Below are experts of layer 4 (counted from 0) of a mixture-of-experts language model. Rows are named router (the router's row for the expert), up (a neuron's input weights, with its number) and show model dimensions 0-255. Each number is 500 + 50 x the weight over its row's rms, rounded and kept within 0 to 999. Numbers have three digits each.
Before each expert's rows: "gets" lists some tokens that make up at least twice as much of what it gets as of all text. This comes from a sample of Wikipedia text that the model never trained on. Tokens count by the router's weight.

# expert 21
gets: "=", " a", " no", " \"", " an", " de"
router:531438523491382530508443503501486478536473535456471484433441517554509540545520493556470514537494563471494468472512459403554475516427405504491532534350447450554505445584493474488497522455543504550474609499528547468406450534469600561542578501543444489487491525492601499541534566537496518564366573497432445534577390463563510453575576544485444558535527545491487435457566649608521522510559503571525455522476572502501494351511539489466493585551516427524538549399516416511484448518528462460528420484409439510537572532548422531542427486499519470546445500530494529512541509456524511481471496519528489549451503541506528499510574468482548495480524562501422630595518455463499424536479488495444499489451534395560490513588448495485456569419418517401481498500535497477552395509445505
up0:556490563497566527426487441460508527558445586448486475472572526518566508587487517491481504551502520569480450519522489602475494513545510494563534464516497568573435552461418467513550539382517494544518433447499453564493452513545496533545473506459489517399452501503478558510511411476521445433587516460547610539440479570390430581455542582542501438580517583489503501483504544530482524509477461473641507547455583513523524402481480574508537454480517574581488547473429472488420411502490516561459539538521499452512402504462468569351515432507529487543535463465504491493430385448513541413480462422505546542422462546592516472594547532562488451540517530452391544495442502439486541501478527536435549475476520465436513506597473581451418533489450604529451489410521485620574504480492465
up1:423553469486549515576455523460496474462572552460413522498440441556427470580479544514419455475535482433539544483482476517517535543448419500397543507457600468481455619485536558504427478544447382497548571491467496470499474470558449520562446559442440545551486450487606524438595499579522484563545561540525534584490462521452486547470477509505480511489458510498563550398471547485495540480488427543446618528469575519472524598551557437465451461542451486532449532541523566418527461444450460398440488494587409480567476436519464605451468502483520424489407452577564438622474513517489482488518473516469536527440472453566480477492418440402460566557429478503576504548518541513587445468395538473441502500529500493507480539573545426481528511548513542479575452513506621459469441532580523
up2:527453503393574492508506586526432598531518474494454529513596506463504558428481469481473433473499432498467500560521534434591482423474467479463496459468557447597496441623447531464390458422503395577529474492534546494471463494545379544580559460435520485433512463476537511418537446542554483416531462509554449508474558468431467539455464427526539508411566521473453563430508564565574501465523534451478479441542505478556541527515502522643504521534569477476496439511538465497495543448384557517505558472462542485477449453501518557500428509500515558507498560568507443495551451516487489495436446465493433512515485491551596518577620445467543503416460592576509554580474555505486532460495449498546377406494566493441445423471397464461484445502567581526515442550534485466564496441503609
up3:562526580392564515494485548468536432434533598542435487432499555473561596476573552531491547516482514462524473459466490503556554498628501468456546493521537388482498463695467479398514565480500454506444557524463564520520487431540486508436470446491530430519531476501393544481531472491418462522493505487510560466482557461613466489517459545476510498447546669502516568519478453543392444459458533532535575394601510458503508506446581507469485528480486465501511436467515505486553466441450496464494531521498532506576496514582368481537533601441475519465368483517508425499519497542538514538424448430434464481497505466495527501537451485495483502513482504518440459421579503522474590589417524477514510507479518424586442472452485430467519579454539461531443598520457387447567546523461529
up4:526502520539521595511467500595429522477456537462417475464467499478542579495577459528448395499494538468478560563428353466550548532563499533588519571491496478557518555519506414463492424507498468511568427431484536501415445434470531551519509578601500502472503383506541485491456435594383542526493509473509500448540528541514581383584590504417504548547454541382520533485539507469480498494469550494578426555533604543516481498433517574476495462513496459588557558562506467534493482574489457497544451519400453508483527493423605532435526567484551557494501417502362472541539495441492579437537481500530603548466558557414478558478566453539551505461524441503547466425494526482402492546475434459482547561447496532528510432493513518530572438487453542479512490455518542478431481444408458
up5:502517448562490564496489498433481460457559536452535559523502527465450555472511495495572434486520472529517436517520581452503589655575514541493479461589462497474507559515577427498435503492494488488433551477603435485589443493534549475494457602470475464462544473549478467469464403579494555503611522491552451529460476568504504461619591532566453526418433565518537442457584563450443481554538478504578482509499495524491530508508483539535539602510487431545532448608491467489452475533561437547448542526574504466435532434606557539457551524464464459578493443478489531495474494428518519483511446500502516613545512471447494528552485545601454579414565473589438459474471552538491499439609455545452455407479499471527494486442347537518382475522546525440548490418400517493518426433498477
up6:518542499471435436550493504487519471484490479545520634422459502567562536520475523469496453488572519543585505577543427558397451484469467453433484475594506526439449550463429545464477527510508433508471437490546441550490498477583497533494557438500558527506529535545505471490509505388503617438401628477446580485500468522578527406570509497557482543465439518376590498396511622527437491474546562491519531490549514510478472538482473521574528522493557537462512511493518470447448567528538407431534489451431514426487518478517512467510486495576545492529480444617466508463516565538595497514530539428481458528510523471543452560564483560431565423496479521550428537399375562515485491419506396565497425488538428455599534441392614459508481444487485395533529493466471511526440460490485478
up7:519521425445599504506586536444514415493448600502516506538448520476422523504512517519499460450500579440494502514463519482496494482537544416535484452615452454469619476593513471528451366369481576503568541597601488475484442561498474546506454467595570570595581529546516476512543452447534513372491498517568551526515432511504456441523473498606447547448485467505634516454520484502481508448479527483486547520492447556516545458536434452441472569499544509533439492376569502534475516511577451525493518550598403496550577526505542465563445476558498474499443567518409494492620462560536507427441531472492420478434489537488559513460530531502560627490536502578459467531485569496590469468524560479511471487416560492578493523504534514547550533469596477513497496513465494491596483463416488
up8:490534515425403477591542493517542454500495493517590455509529527487492442456425527557491517524460531556526506491416382483395532518495620411473435527588469474457573514498396524511507391500481493471599488451434484458496488509461486553414488436458548420504482460525421533385493372506538508542482507507575450590423490527473486517574423521421548455436516427552453413448517593519542481402587398566492479500523437480420444544583498473498580496502534456510457498355467535504484507488482531509603524436517501493514517516458581554563521489537451535550448578539531502529406493437479606508491567444418525494495544474452482621557486544517459484524410551532438497485427514491489481490527500540459465521454504487517528483532471448558563488537443545485547478511466418617547538423545489
up9:434478537438505436482603504481523554418522522512493493477463482483541621616483516494503471560530497505485486555491490456524562533565443473407480545509433482418576428464437548534416468515500452560502484435513494611462524455536501515416473528539561537444483535533491504533502547515522555587565513443420514543533526502443557549551549541456480581485539600472516539503512528504515469529469455526476444520508509539449493579435523414460583455591448513540567347496462534406566427453540517442563584416484616550584499607518563498454417445449517515582552483421483443461479491545558531527556530568566575608504474540415499474517570503543442503465471487468538505453440436486451515558536447583490497439521489529494493666548439500522518414434486457405554497479435527560510491459535476
up10:558564495529556516511454457525455495511509610510452494419451561431531468533557514550487438558490430436486412496517460501467547536492563461431466523599423456534549463423468510484474490536465460515440587519526464546397465502498493472456506400542534573493508422580572521402403511478457518543418438542472398436509535505499482490430513559579494641463514507475598500404579583496489475509482458511459449547447529545412519445522471550534565470501598462514545546521507497498552480484464524496484573513514473494486555494501536475421446558489493496553527442622387507538497598489534617432483466409612520540407542503485454486425493483502517499632531452587440471530534589468526441604483561544489496574588485500488446580457467467540456522496485481540549534482381501495568459488505490
up11:587558557578588499600519431413487491430451509430524536513496492525440501503448551509503534540527485477452465400561405472531432486532477462464509439518453466482459599518487469441513573536562533416439517535537429513483494466439526473467496564602492495464420529454522482485466563595389601499448557513467480535505462440580457469547497426530494506554456434437463498419476490658472489514490483387563554501488485516474524514514497391538499461452544555605420537475590397595522492485470547510522449528480466442462583546574517547559412490565536495499523522539550498462522463503455542531522551579536430479571535467477531449527576539478507536475465467508523502523419474567454505473419425504364491420486545477571627552552500429460481419476467561485496515528556442436520505466543406